Experts of a small language model: 160 GeGLU neurons an expert.
Below are experts of layer 4 (counted from 0) of a mixture-of-experts language model. Rows are named router (the router's row for the expert), gate (a neuron's input weights, with its number), up (a neuron's input weights, with its number) and show model dimensions 0-255. Each number is 200 + 20 x the weight over its row's rms, rounded and kept within 0 to 999.
Before each expert's rows: a language model's description of what the expert responds to. This comes from a sample of Wikipedia text that the model never trained on.

# expert 15
Articles and year digits. Articles and determiners like a, an, this, one, some, often in appositives, plus third digits of years like 19(4)5.
router,220,217,178,201,187,188,245,201,180,199,198,196,206,171,221,204,224,187,205,217,204,220,199,204,189,181,207,223,213,235,215,202,196,184,175,199,207,204,201,192,164,202,227,199,176,177,189,161,194,174,194,237,204,214,193,197,211,226,209,236,170,223,180,241,188,172,242,213,151,185,210,191,174,193,160,212,143,182,167,214,183,191,233,197,211,217,217,205,189,243,185,168,196,205,198,218,201,193,177,179,200,237,230,174,160,208,199,205,193,181,214,204,206,183,208,210,214,185,216,196,168,234,202,214,210,196,192,195,206,200,214,206,215,209,217,181,188,196,194,211,217,185,197,189,187,199,146,206,192,179,187,191,218,196,197,217,212,238,230,171,187,221,194,206,245,200,192,211,223,203,219,173,221,206,203,217,174,194,135,221,199,203,216,223,234,186,205,208,190,175,216,209,208,237,229,191,203,201,225,218,210,177,223,194,190,211,201,196,254,167,229,218,215,213,212,206,178,185,221,228,218,159,214,177,201,193,192,171,171,203,188,153,214,192,208,198,222,200,198,208,192,226,210,173,231,202,215,177,188,200,184,180,207,174,164,192
gate2,199,180,170,201,211,193,226,199,190,206,199,199,197,213,231,189,168,195,200,207,180,204,199,191,179,191,195,199,208,258,200,211,233,183,210,188,204,205,239,190,180,197,203,161,198,180,204,221,228,195,224,253,192,201,242,190,188,193,208,184,197,210,179,199,225,218,203,201,195,200,201,196,202,200,201,199,163,216,194,206,208,176,196,200,166,188,199,213,205,242,174,160,215,194,268,183,206,203,211,193,183,180,218,200,219,217,215,208,192,174,197,189,200,169,194,146,216,182,207,193,200,207,225,220,226,200,203,201,161,203,242,218,198,211,198,248,198,167,186,201,196,194,203,207,196,218,227,217,151,176,179,200,198,220,222,198,229,235,185,189,158,211,202,155,188,201,197,205,196,152,239,176,192,208,181,207,154,207,197,167,196,218,200,201,207,171,211,184,160,200,217,198,247,184,210,180,194,170,201,208,218,197,186,213,200,230,186,177,198,199,189,188,211,191,123,200,200,200,211,200,201,187,192,194,222,170,201,184,187,210,180,191,223,203,199,241,180,171,214,190,217,219,197,208,198,215,240,191,199,182,215,215,162,229,192,198
up2,216,189,219,195,203,187,210,135,185,194,245,200,209,215,162,199,198,154,215,197,221,200,245,188,214,224,226,194,177,197,224,198,193,194,195,229,290,204,203,164,205,207,198,192,189,214,199,210,179,199,199,224,199,215,198,199,237,195,188,202,198,229,186,255,194,147,229,207,188,199,201,195,198,210,208,202,232,186,207,196,205,203,145,172,213,196,228,198,202,169,162,204,200,211,195,254,209,188,200,178,213,208,201,221,202,194,199,196,206,200,192,197,161,216,215,213,197,191,193,204,212,213,172,195,194,188,183,177,199,204,198,198,181,209,161,197,188,215,199,222,202,200,200,190,183,198,197,198,204,206,207,201,198,190,198,206,203,166,203,205,215,175,219,199,216,202,202,196,194,198,155,262,187,198,259,194,215,184,199,206,200,177,137,177,179,195,223,205,198,224,202,207,196,213,205,213,195,236,186,180,192,199,203,209,191,192,214,202,258,195,233,210,214,208,196,173,211,205,185,197,210,198,223,151,190,173,190,199,178,179,214,182,192,198,180,189,199,199,215,202,176,196,196,209,186,194,203,131,213,211,216,192,206,198,205,242

# expert 3
Table cell separators. Pipe separators between cells in results, election and sports tables, plus semicolons in lists and country codes like FRA, ENG.
router,173,196,231,208,195,195,205,201,244,187,226,199,160,181,189,211,185,213,213,202,190,221,185,214,202,190,200,194,201,206,201,229,216,185,218,158,186,203,199,160,181,181,209,223,215,190,209,210,214,162,201,155,205,194,200,199,190,199,207,202,194,164,190,194,205,166,225,205,190,199,194,201,237,201,162,179,170,172,192,210,221,192,201,195,179,178,226,183,213,171,230,188,217,170,190,216,191,180,217,210,181,207,219,200,239,188,219,198,185,207,202,177,177,178,191,204,186,199,218,200,212,233,178,197,183,190,217,182,175,224,178,189,204,196,191,251,236,205,167,176,186,208,195,187,216,203,256,185,205,203,176,184,193,199,196,201,215,186,196,225,205,167,177,186,180,207,184,217,238,231,188,261,225,213,225,200,280,221,195,221,200,184,198,190,179,212,205,201,186,192,184,220,208,215,209,215,210,187,229,188,198,198,196,222,236,231,183,208,205,223,173,184,189,199,220,204,189,203,223,152,196,221,200,203,184,160,239,227,199,194,194,224,225,212,201,197,181,201,176,245,176,146,183,219,209,181,180,165,184,189,208,197,174,206,211,204
gate1,200,180,207,199,231,261,200,199,163,217,198,210,200,199,200,222,152,184,203,199,200,229,162,200,144,127,246,213,193,236,217,187,275,180,196,200,199,202,188,193,201,196,207,180,208,176,182,198,204,196,163,179,201,219,171,197,181,185,201,200,196,200,168,213,192,187,193,227,174,183,194,215,203,196,204,237,194,171,221,237,200,204,199,198,208,188,191,199,207,200,228,243,201,185,202,189,194,217,189,164,234,240,228,211,214,202,224,207,204,199,207,190,222,188,199,201,178,187,224,194,176,174,205,244,215,195,206,191,169,203,200,202,196,160,200,215,233,198,206,202,188,196,182,197,217,187,205,200,224,192,208,206,205,178,201,198,181,192,196,200,200,179,206,201,204,200,211,198,199,198,171,200,203,154,201,199,191,169,206,244,212,230,149,187,178,195,186,229,188,207,195,200,200,195,200,185,174,196,203,183,202,177,195,198,178,197,184,197,205,192,225,209,200,146,186,204,190,212,161,203,211,214,201,227,224,193,193,160,180,173,177,199,206,202,234,213,193,205,155,147,220,231,192,221,190,175,186,198,212,175,213,237,203,196,201,190
up1,197,186,200,189,213,214,206,200,192,196,179,210,198,184,200,232,172,198,224,183,186,196,161,196,191,202,197,199,193,197,207,183,247,167,199,183,154,206,264,184,200,178,182,191,188,177,202,200,226,209,185,193,166,201,200,196,218,194,190,198,195,204,196,208,188,172,178,200,192,188,247,203,181,226,216,214,177,175,176,210,241,190,197,187,217,193,189,178,203,230,198,201,188,189,207,194,224,225,208,204,237,206,211,209,219,178,269,200,198,197,157,198,198,154,193,201,190,217,225,207,171,194,183,235,218,223,227,177,186,230,215,202,198,174,219,201,205,225,216,198,215,192,208,202,207,195,200,151,205,265,225,186,199,196,188,182,101,177,192,198,227,202,193,217,216,216,202,209,220,203,202,214,227,177,193,180,177,180,244,210,207,219,236,209,204,200,194,199,187,206,198,200,235,202,179,179,190,200,191,194,241,211,201,213,196,201,197,220,198,250,186,193,202,234,200,197,200,167,198,181,184,178,203,216,187,182,203,178,193,234,184,221,201,223,204,216,199,205,222,197,200,218,201,216,179,203,186,208,195,163,206,167,185,175,202,233

# expert 22
Determiners after prepositions. Articles, possessives and quantifiers, mostly the, right after a preposition, such as for the first, his, their, both, several.
router,203,210,212,148,167,221,178,177,198,205,189,195,173,177,193,179,175,242,172,180,170,186,215,206,186,203,182,198,208,203,227,199,207,170,164,189,175,221,221,197,191,218,222,204,176,187,205,173,226,176,198,172,208,180,209,219,192,191,248,202,234,205,201,245,173,167,193,211,226,223,202,208,192,205,200,142,162,234,186,207,186,196,214,191,209,212,209,211,216,206,190,180,173,202,180,211,196,196,192,197,196,165,217,202,204,208,210,175,184,250,212,177,187,217,204,193,211,205,199,177,187,197,223,224,213,202,202,218,220,237,217,215,209,215,167,187,178,182,198,194,194,206,248,199,180,195,182,235,190,167,203,193,214,164,212,196,240,202,206,224,217,232,223,212,219,174,196,183,176,195,190,198,201,235,203,172,180,192,197,210,183,214,213,244,217,210,178,186,215,188,195,210,216,184,221,192,211,241,219,223,213,212,214,215,220,199,193,196,237,195,190,178,212,184,198,185,193,195,173,174,154,200,185,195,235,192,220,186,216,226,202,223,270,182,209,205,204,217,215,205,238,210,208,215,203,212,219,238,213,193,201,193,238,170,218,215
gate2,187,255,197,216,199,199,203,188,195,229,199,183,202,196,240,194,221,197,185,197,214,213,220,200,202,199,217,200,194,202,192,196,176,204,194,223,199,220,200,202,212,191,212,186,171,214,201,190,159,204,189,202,195,175,200,185,182,204,193,200,195,211,245,203,200,201,206,191,150,226,219,199,222,260,144,213,155,219,195,192,170,228,223,181,279,200,218,209,185,200,218,177,199,203,243,189,194,146,167,176,207,200,210,176,198,212,202,174,170,216,202,200,198,214,167,200,182,219,226,203,221,184,178,216,190,195,233,200,207,170,201,224,205,194,205,179,183,204,204,224,201,210,168,199,137,217,175,199,204,199,229,196,201,196,195,199,180,204,194,174,193,200,209,192,197,202,198,190,179,199,207,168,201,229,219,200,199,159,211,135,200,201,197,209,199,227,193,239,188,183,205,201,202,194,152,200,184,199,200,200,200,195,205,174,204,197,187,203,211,215,204,209,139,191,231,199,156,203,222,220,200,174,192,145,213,201,219,201,195,247,201,240,223,210,198,194,198,190,206,200,199,224,214,207,195,198,237,205,200,200,182,225,178,204,218,203
up2,210,177,200,214,200,203,205,160,205,192,215,202,202,236,199,210,195,213,196,200,214,181,163,210,205,164,201,196,171,211,205,223,201,207,193,201,191,197,195,180,100,196,189,246,200,197,222,192,229,178,200,197,206,199,205,183,192,209,210,235,197,204,199,224,225,212,206,223,246,201,166,221,196,160,222,199,222,204,188,237,200,154,208,200,195,201,206,156,192,202,216,191,211,193,171,197,228,191,195,207,185,178,179,206,216,201,224,194,205,186,244,202,189,154,203,179,203,165,192,193,187,208,208,196,231,187,197,216,194,211,185,142,175,199,202,220,202,193,195,192,178,203,201,181,205,185,214,192,207,200,198,226,169,193,207,185,192,200,222,193,158,200,180,179,204,281,203,201,191,208,173,226,205,186,205,200,197,218,189,211,199,171,231,187,196,179,185,182,217,207,251,204,189,212,201,199,183,170,254,198,250,232,221,210,206,167,206,154,207,195,204,200,185,202,201,187,221,189,194,221,175,225,194,197,198,183,199,237,217,184,172,164,199,198,201,185,205,199,214,187,198,220,205,202,219,194,192,193,200,190,214,174,224,156,199,201

# expert 7
Table rows and headers. Line breaks and pipes that begin Markdown table rows, plus column-header words like Title, Year, Notes, Ref, Date.
router,190,208,197,164,219,217,196,189,194,207,204,203,190,217,199,193,209,192,199,202,228,210,226,167,186,217,199,206,178,210,194,226,199,187,242,223,190,237,189,187,209,173,204,199,225,220,148,212,183,205,212,203,223,189,170,206,168,171,181,196,201,203,170,211,186,197,217,157,232,211,181,253,202,195,207,197,231,179,179,217,191,192,207,209,209,181,218,179,208,196,193,181,199,237,200,195,171,200,198,206,207,201,155,175,159,227,171,214,175,230,195,183,142,175,228,190,172,214,215,183,212,178,185,165,228,180,216,205,187,228,203,155,183,194,189,175,206,187,237,211,224,190,223,167,201,202,218,194,178,189,208,207,203,207,220,182,215,221,186,199,184,205,192,208,200,223,170,204,239,188,186,203,250,188,220,187,207,204,214,194,204,197,216,204,188,189,187,219,156,199,220,227,187,183,223,162,183,183,209,201,185,221,210,244,211,169,200,156,202,225,221,191,214,236,198,190,204,158,209,186,162,222,204,210,204,211,189,241,201,182,200,195,199,188,178,208,211,193,210,220,191,165,196,194,177,181,191,199,173,179,196,169,191,223,257,208
gate2,216,200,168,179,196,208,201,217,209,228,188,207,200,191,197,206,206,217,240,207,203,187,182,204,174,169,200,199,189,200,177,246,212,194,208,200,202,166,199,199,194,196,209,211,197,194,257,216,190,218,257,200,201,194,211,242,215,191,242,194,198,196,199,210,196,216,181,196,189,190,170,202,192,196,212,208,201,202,203,202,207,177,171,216,204,188,225,186,214,161,201,199,191,227,176,197,233,183,160,230,200,193,199,227,205,201,206,202,211,198,176,219,201,181,214,199,187,199,214,245,211,198,200,201,202,196,201,217,248,179,207,202,194,197,203,201,198,209,203,194,186,149,180,196,225,199,213,185,183,198,189,225,196,196,134,195,187,206,203,122,185,149,240,221,199,206,203,179,203,177,204,210,202,195,209,181,206,173,197,221,201,193,153,177,201,191,198,244,254,189,199,197,199,188,195,200,237,201,198,214,178,175,193,177,186,199,226,198,256,163,201,195,148,220,169,245,200,174,203,232,208,207,234,168,228,200,208,252,207,196,209,179,204,205,201,196,194,230,220,228,190,193,176,209,185,218,191,199,201,177,221,206,194,214,202,194
up2,208,196,175,198,251,175,173,196,195,190,162,200,192,201,186,207,194,209,188,166,235,227,195,201,200,208,191,199,167,198,201,211,202,193,217,202,200,206,206,254,265,198,257,162,195,191,195,195,205,193,143,181,200,228,211,203,195,189,188,209,257,184,200,199,213,202,189,185,179,201,198,202,193,251,199,187,217,237,238,247,182,174,199,232,215,226,217,202,206,219,198,188,225,136,203,202,165,202,199,205,216,176,210,202,209,222,200,203,194,188,230,205,155,206,207,202,172,243,197,172,215,178,198,191,187,192,224,176,200,198,190,189,214,206,216,232,188,189,213,201,193,211,200,202,210,211,193,198,248,197,200,201,213,197,216,197,198,201,162,200,202,199,205,209,200,145,165,198,191,189,201,196,197,239,202,204,198,201,189,188,191,191,229,204,183,198,251,211,204,194,198,237,200,205,199,201,233,167,178,200,187,202,235,191,213,187,180,206,199,217,193,185,206,192,172,173,175,223,211,217,196,200,198,212,172,241,206,176,226,173,216,185,192,197,232,155,188,202,223,210,217,226,180,183,198,216,199,210,194,189,195,168,170,199,197,180